config.yaml
n_layer: 8
d_model: 256
n_experts: 64
experts_per_token: 1
d_expert: 288
d_shared_expert: 0
activation: "swiglu"
moe_layers: [1, 2, 3, 4, 5, 6, 7]
router_score: "sigmoid"
normalize_top_k: false
routed_scale: 2.0
balance_loss: 0.000201
balance_bias: true
init_std_router: 0.0133
lr_router: 0.000782
n_head: 8
n_kv_head: 8
head_dim: 32
vocab_size: 2048
norm: "rmsnorm"
norm_place: "pre"
norm_eps: 1e-05
positions: "learned+rope"
rope_base: 10000.0
rope_fraction: 1.0
qk_norm: false
attn_scale: 0.177
tie_embeddings: false
parallel_block: false
init: "uniform"
init_std_qkv: 0.0435
init_std_o: 0.0435
init_std_up: 0.0435
init_std_down: 0.0
optimizer: "adamw"
lr: 0.00105
lr_mult_qkv: 0.7
beta1: 0.9
beta2: 0.98
lr_head: 0.0124
warmup_steps: 493
schedule: "wsd"
decay_fraction: 0.756
decay_shape: "linear"
final_lr_fraction: 0.0
batch_tokens: [65536, 131072, 262144]
seq_len: 256
doc_mask: true
train_tokens: 504000000
steps: 3458
dataset: "wikipedia_en"
Below are experts of layer 5 (counted from 0) of a mixture-of-experts language model. Rows are named router (the router's row for the expert), down (a neuron's output weights, with its number) and show model dimensions 0-255. Each number is 50 + 12 x the weight over its row's rms, rounded and kept within 0 to 99.
After each expert's rows: a language model's description of what the expert responds to. This comes from a sample of Wikipedia text that the model never trained on.

# expert 23
router:38 65 64 46 19 46 60 42 71 33 57 45 65 42 49 43 47 55 52 34 47 50 86 49 21 51 51 52 40 42 39 44 47 62 36 43 49 52 57 64 70 53 52 37 51 46 27 59 39 71 37 43 73 54 54 43 37 55 55 49 64 61 59 61 70 63 42 33 55 49 45 38 47 38 44 45 55 67 39 48 41 47 36 56 42 51 65 52 44 65 79 52 65 49 46 56 49 41 54 50 41 43 49 52 61 71 53 62 57 40 46 41 34 56 43 46 47 12 65 44 56 57 42 76 72 36 44 40 65 53 45 50 61 41 50 64 54 39 52 22 42 24 25 38 73 49 45 44 46 63 41 39 54 30 49 61 59 52 61 62 64 56 32 56 32 67 57 39 58 54 57 46 47 46 45 53 57 36 57 34 61 46 34 58 54 52 39 44 53 57 59 64 37 68 47 45 56 51 53 66 28 38 56 44 25 46 49 40 58 51 65 45 52 50 63 62 41 51 55 48 68 72 50 40 63 60 54 31 45 75 91 67 59 54 49 48 42 57 49 47 52 47 35 66 66 40 37 46 28 51 86 41 57 49 55 59
down0:65 52 36 31 31 45 57 37 51 49 52 35 50 55 44 52 58 49 46 33 35 41 56 47 35 43 56 27 42 43 51 49 43 46 54 44 63 41 50 70 38 66 66 42 47 62 41 52 48 39 73 65 51 58 31 38 47 33 50 29 46 41 45 65 41 36 44 56 44 50 44 46 41 57 66 51 47 44 41 46 61 69 58 52 37 52 57 46 44 40 44 41 50 61 57 44 47 41 42 40 75 49 34 17 36 31 51 50 57 53 48 55 68 35 47 52 36 59 61 65 54 58 15 52 48 45 63 51 47 39 31 18 56 50 59 47 47 58 43 47 66 50 33 50 48 42 55 46 47 38 39 53 52 60 37 63 63 22 43 45 62 44 52 45 42 28 55 46 68 50 66 63 56 44 68 62 54 68 79 73 52 66 33 53 52 42 41 49 67 64 34 60 55 63 67 58 46 36 56 28 45 39 71 60 24 63 30 76 45 62 29 43 37 48 46 56 64 39 41 28 46 33 74 45 56 56 46 54 89 62 66 44 30 56 56 64 58 61 61 36 25 61 47 21 49 48 40 52 65 60 60 61 41 45 55 50
It responds to: Periods in decimal numbers, initials and abbreviations in tables and lists, plus currency and degree symbols, such as 0.88, T.T., m., $.

# expert 9
router:47 58 47 35 40 44 45 62 66 56 50 42 73 60 36 63 71 53 52 70 69 58 77 54 41 45 64 64 53 49 50 54 43 58 55 71 50 46 44 40 52 53 58 32 57 40 44 50 19 58 42 65 50 64 62 64 28 51 26 49 58 50 42 56 55 52 19 60 50 44 56 46 40 55 58 49 44 62 48 60 32 52 42 44 45 69 63 54 48 57 77 71 58 56 34 57 63 38 51 67 54 51 40 51 51 59 50 51 35 57 32 54 49 47 55 52 53 15 42 32 32 53 53 53 48 30 48 51 67 50 60 55 55 36 44 88 40 41 58 22 38 35 38 45 42 68 49 58 46 64 57 54 35 36 44 73 44 57 66 54 59 52 36 59 30 54 39 52 53 41 46 82 52 56 51 72 54 53 40 37 44 34 62 55 65 61 52 44 45 52 54 58 51 71 51 53 53 44 47 56 42 59 57 47 29 57 54 23 38 45 47 35 58 57 51 48 49 65 63 54 54 67 39 43 59 52 71 12 50 70 57 58 74 55 39 59 57 41 57 46 57 48 30 63 84 57 42 48 37 52 64 47 75 42 34 59
down0:38 42 38 54 41 65 31 44 13 45 44 48 39 82 51 56 45 31 24 52 59 51 48 49 38 37 39 31 42 66 50 35 54 35 48 63 51 67 57 50 59 45 49 35 42 37 28 50 33 68 61 44 29 46 44 40 39 43 72 42 49 48 45 42 58 21 48 35 54 60 54 68 73 57 52 36 48 51 32 72 49 56 75 63 38 56 51 59 70 69 63 48 36 58 59 49 40 70 62 55 46 51 54 52 63 47 48 39 43 55 71 40 46 34 53 71 54 56 44 53 45 29 63 55 47 50 43 44 71 56 56 40 58 61 74 65 50 56 30 45 44 48 39 49 45 58 52 45 37 43 26 39 47 54 53 35 25 39 71 49 48 49 55 42 63 68 55 72 62 53 43 43 56 46 50 49 61 48 58 42 50 69 48 61 29 37 66 39 62 59 39 48 70 50 61 43 63 60 62 62 53 58 53 28 73 41 47 42 57 20 31 64 42 49 61 49 42 46 67 60 38 37 54 53 51 51 33 43 60 49 39 46 38 49 59 55 55 43 57 28 45 54 29 39 44 49 61 75 34 30 56 77 56 51 25 54
It responds to: Short inner word pieces after syllables like ho, mo or bo, such as s in hospital, se in those, es in does, ies in Huskies.

# expert 7
router:59 62 56 29 41 56 38 60 59 30 48 39 83 52 43 53 61 50 30 57 55 74 82 61 26 43 47 56 37 38 43 56 27 61 45 30 47 42 53 49 56 47 50 32 36 47 53 68 39 67 40 53 77 46 54 50 39 63 55 44 48 47 51 63 51 54 41 42 36 58 47 57 55 48 47 44 50 35 50 44 54 54 57 27 38 49 70 55 42 51 65 54 57 50 46 44 63 19 46 45 57 35 48 45 60 54 48 55 43 40 51 42 49 44 68 47 49 28 52 41 39 63 50 66 57 32 58 52 42 56 43 48 58 21 46 61 46 47 52 21 42 43 34 64 65 55 57 46 38 40 22 50 30 33 50 71 39 43 63 53 52 44 29 53 50 48 41 44 63 44 65 66 52 37 60 56 64 28 59 35 49 50 49 78 52 29 43 53 76 64 55 45 44 72 40 34 33 55 60 56 29 56 75 27 14 52 42 41 46 58 25 52 50 63 39 58 50 58 60 43 44 45 42 42 40 65 52 21 38 60 83 66 55 50 43 56 47 59 43 34 43 56 52 48 45 52 51 37 39 57 69 38 53 47 34 59
down2:62 35 32 32 30 48 53 43 35 36 38 39 71 76 71 40 32 71 50 48 50 63 37 36 24 50 46 55 39 55 71 55 32 36 56 42 41 31 40 59 44 48 65 38 40 66 46 52 50 35 62 37 27 44 53 43 62 51 58 53 37 39 45 38 43 46 57 52 50 68 55 58 47 45 28 58 45 52 46 54 59 34 50 61 50 49 38 49 74 23 30 39 27 31 49 57 51 32 31 55 55 69 46 40 60 64 46 67 51 70 30 62 46 31 45 54 59 44 57 33 62 76 28 46 51 45 39 41 42 42 24 51 32 43 57 41 47 60 38 59 46 64 48 62 40 44 30 47 44 44 44 40 53 51 52 76 63 29 38 49 49 47 51 56 42 53 37 67 34 45 37 71 46 58 30 54 55 75 76 50 59 52 60 57 31 52 43 55 59 88 32 60 42 55 63 45 46 50 52 55 59 49 38 58 54 39 57 56 46 57 50 49 50 38 29 46 40 39 53 38 50 38 40 41 38 62 53 26 58 43 57 57 39 61 52 45 18 64 62 51 34 49 61 43 47 53 66 42 47 56 41 55 74 51 44 35
It responds to: Sentence-final periods before a new sentence, plus closing == or === of section headings, closing quotes and ")." endings.

# expert 31
router:46 65 63 40 36 56 56 36 72 53 35 52 59 53 43 49 53 45 52 74 53 59 78 42 17 43 39 53 58 26 38 49 44 53 47 55 48 53 48 51 51 66 69 34 62 38 26 46 33 69 51 58 54 56 34 55 39 33 41 61 65 64 39 54 65 54 33 54 39 50 46 53 42 46 47 31 48 52 42 59 40 53 56 32 33 44 58 68 56 67 61 66 62 46 39 49 51 31 58 33 53 45 47 43 70 50 41 53 61 69 61 33 55 41 52 37 69 18 47 41 37 53 36 42 75 34 57 53 66 59 43 53 51 40 54 74 56 54 48 38 25 36 54 44 70 65 36 40 60 41 35 59 36 47 35 69 39 44 44 52 45 55 51 56 49 63 36 45 57 54 58 57 38 61 61 55 62 37 52 63 38 42 37 79 50 56 55 52 64 32 53 77 50 61 44 36 51 61 55 71 60 55 54 50 44 45 49 50 41 48 56 52 48 46 74 26 64 61 35 56 57 61 54 43 61 58 69 28 52 52 84 69 49 64 52 42 68 56 52 49 51 40 27 50 39 31 41 62 52 53 65 33 80 62 24 60
down0:52 62 48 50 72 42 45 60 50 40 49 44 51 32 39 39 53 51 48 47 56 53 32 43 44 61 43 20 46 61 58 40 62 59 60 69 57 40 59 57 43 67 27 63 52 69 41 54 57 41 30 43 60 51 37 47 46 39 69 42 64 65 31 51 59 62 56 50 39 65 49 42 78 52 69 45 50 55 73 30 47 63 38 32 45 50 49 61 62 63 52 53 36 50 53 63 44 60 59 37 54 39 37 43 57 64 57 39 53 49 49 57 33 34 38 63 60 46 40 63 42 31 42 50 46 52 52 66 56 43 58 72 53 46 53 50 45 66 71 48 44 56 36 63 36 65 60 51 31 45 34 49 50 68 48 57 58 32 50 35 48 45 40 48 76 42 15 69 50 52 74 57 24 46 27 54 71 62 33 50 52 44 40 62 40 44 62 57 34 54 55 47 66 65 43 52 47 60 35 59 50 61 54 49 40 31 40 33 64 55 75 52 52 45 29 83 60 47 68 29 48 44 63 16 51 39 57 46 59 76 45 38 38 44 38 48 57 46 41 44 57 61 37 57 57 57 47 36 20 44 63 43 48 29 75 62
It responds to: Mid-word or initial c-syllables such as c, cc, ec, ac, ca, and prefixes dis and un, as in Succeeded, Discography, recyclable.

# expert 34
router:58 44 48 29 48 55 38 58 50 52 60 43 71 58 53 53 64 46 47 73 62 73 77 59 31 51 57 66 47 35 34 45 44 34 29 44 38 36 36 42 72 62 43 39 34 47 47 46 32 45 41 52 65 63 45 39 52 51 34 45 53 56 51 63 44 68 45 48 33 60 23 73 63 35 39 54 46 51 41 48 60 47 44 21 53 72 60 47 51 59 80 79 75 68 38 50 58 35 58 55 49 60 38 56 62 51 39 44 49 45 42 56 38 49 49 60 61 39 48 61 51 72 42 53 74 43 62 41 63 48 43 53 48 25 61 50 43 45 48 25 31 49 27 60 51 59 50 54 34 51 55 51 44 31 37 54 39 63 52 50 38 56 40 64 57 39 30 52 72 61 65 77 60 36 43 81 58 69 63 40 40 47 40 73 55 28 39 54 58 56 56 66 35 51 37 41 45 52 46 41 44 68 48 55 24 31 47 38 43 58 43 56 59 57 51 46 44 69 65 37 50 62 53 42 43 62 54 26 41 49 66 65 50 52 38 56 24 58 48 38 46 43 31 45 50 58 61 54 50 49 68 48 68 48 49 61
down0:53 67 39 46 38 77 49 50 47 45 48 61 49 65 44 67 56 57 43 56 50 55 29 57 45 62 31 44 67 47 31 41 39 34 45 63 39 50 46 46 61 67 43 36 65 38 43 67 39 71 51 34 45 77 50 45 68 31 27 55 59 57 44 55 61 64 49 65 51 51 51 64 62 25 69 53 51 38 35 40 51 52 46 38 57 50 53 50 62 57 44 53 70 72 60 41 51 53 26 64 49 54 13 44 55 55 20 44 45 31 38 65 30 35 44 35 53 50 61 68 49 51 26 53 68 46 65 52 55 50 44 41 44 56 42 49 58 39 58 48 43 63 34 29 60 35 46 51 49 37 52 39 48 60 54 63 66 45 51 65 55 49 53 45 62 39 45 63 49 58 42 38 56 56 38 70 58 75 56 46 47 28 61 57 24 52 52 33 62 43 55 55 57 46 75 34 56 57 41 61 41 46 70 56 39 41 22 43 75 50 47 39 60 60 35 50 55 46 53 57 49 54 64 42 74 68 36 52 47 46 70 64 60 67 50 57 46 47 20 42 53 47 65 51 72 56 89 46 43 64 51 56 44 44 27 44
It responds to: Line-break tokens ending paragraphs, list items, table rows, or following section headings like ==Premise== and ==Recording==.

# expert 51
router:43 55 62 41 50 51 39 54 50 37 60 63 58 60 45 25 55 50 72 60 62 48 84 31 43 32 41 53 41 32 40 37 55 48 34 60 58 78 41 63 67 71 71 36 30 20 28 50 35 67 51 65 75 59 55 31 30 50 40 43 62 61 31 58 43 57 51 46 55 49 47 49 50 46 46 30 55 53 61 54 42 48 61 47 38 70 54 75 43 44 65 62 81 67 42 40 59 36 52 51 44 38 31 51 61 62 41 37 48 69 48 54 42 70 57 32 74 23 31 51 61 59 40 59 79 46 52 63 45 57 40 33 66 41 54 57 31 59 62 34 33 33 34 47 62 71 28 45 50 42 54 42 33 43 48 53 43 55 38 57 61 53 31 63 48 50 51 43 38 40 38 66 55 58 43 57 59 53 54 27 52 51 57 62 69 52 43 56 56 44 59 74 49 49 31 31 39 67 48 60 39 46 65 41 49 37 56 28 53 49 58 47 47 61 41 49 61 55 65 44 54 59 53 54 51 60 40 44 40 70 61 58 44 55 38 55 52 60 49 46 54 53 27 47 71 41 51 43 40 65 54 39 66 46 40 56
down0:56 46 36 48 58 44 52 87 68 44 57 52 51 30 56 48 53 46 55 50 43 45 70 59 47 43 56 23 39 36 32 45 60 52 43 44 41 54 61 54 62 68 56 50 49 72 70 39 50 54 55 49 45 38 53 48 57 71 50 43 33 62 42 47 53 69 51 52 50 72 35 36 58 53 48 58 50 55 49 52 42 53 34 31 57 68 50 59 74 44 45 29 50 58 52 64 51 60 38 57 23 42 46 36 51 42 50 60 52 51 42 63 59 40 53 49 37 55 59 35 43 66 51 46 50 60 40 43 55 50 24 55 43 46 34 37 35 51 57 26 34 45 86 35 32 65 41 71 65 43 59 49 56 51 57 70 45 41 76 65 44 44 46 64 51 50 31 45 49 23 24 61 46 42 28 33 49 51 55 40 61 64 25 66 48 40 72 42 64 73 63 43 79 55 55 54 35 52 42 57 40 39 51 56 44 54 47 39 68 47 50 50 25 49 52 41 40 62 53 42 52 26 34 28 44 43 62 47 41 61 54 27 43 43 26 38 57 58 59 42 55 45 57 71 53 39 26 68 44 53 55 57 42 26 30 43
It responds to: Word-inner pieces, mostly s, that come right before endings like ed, ion or ing, such as confu(s)ed, ses(s)ions, commun(ic)ation, invol(v)ing.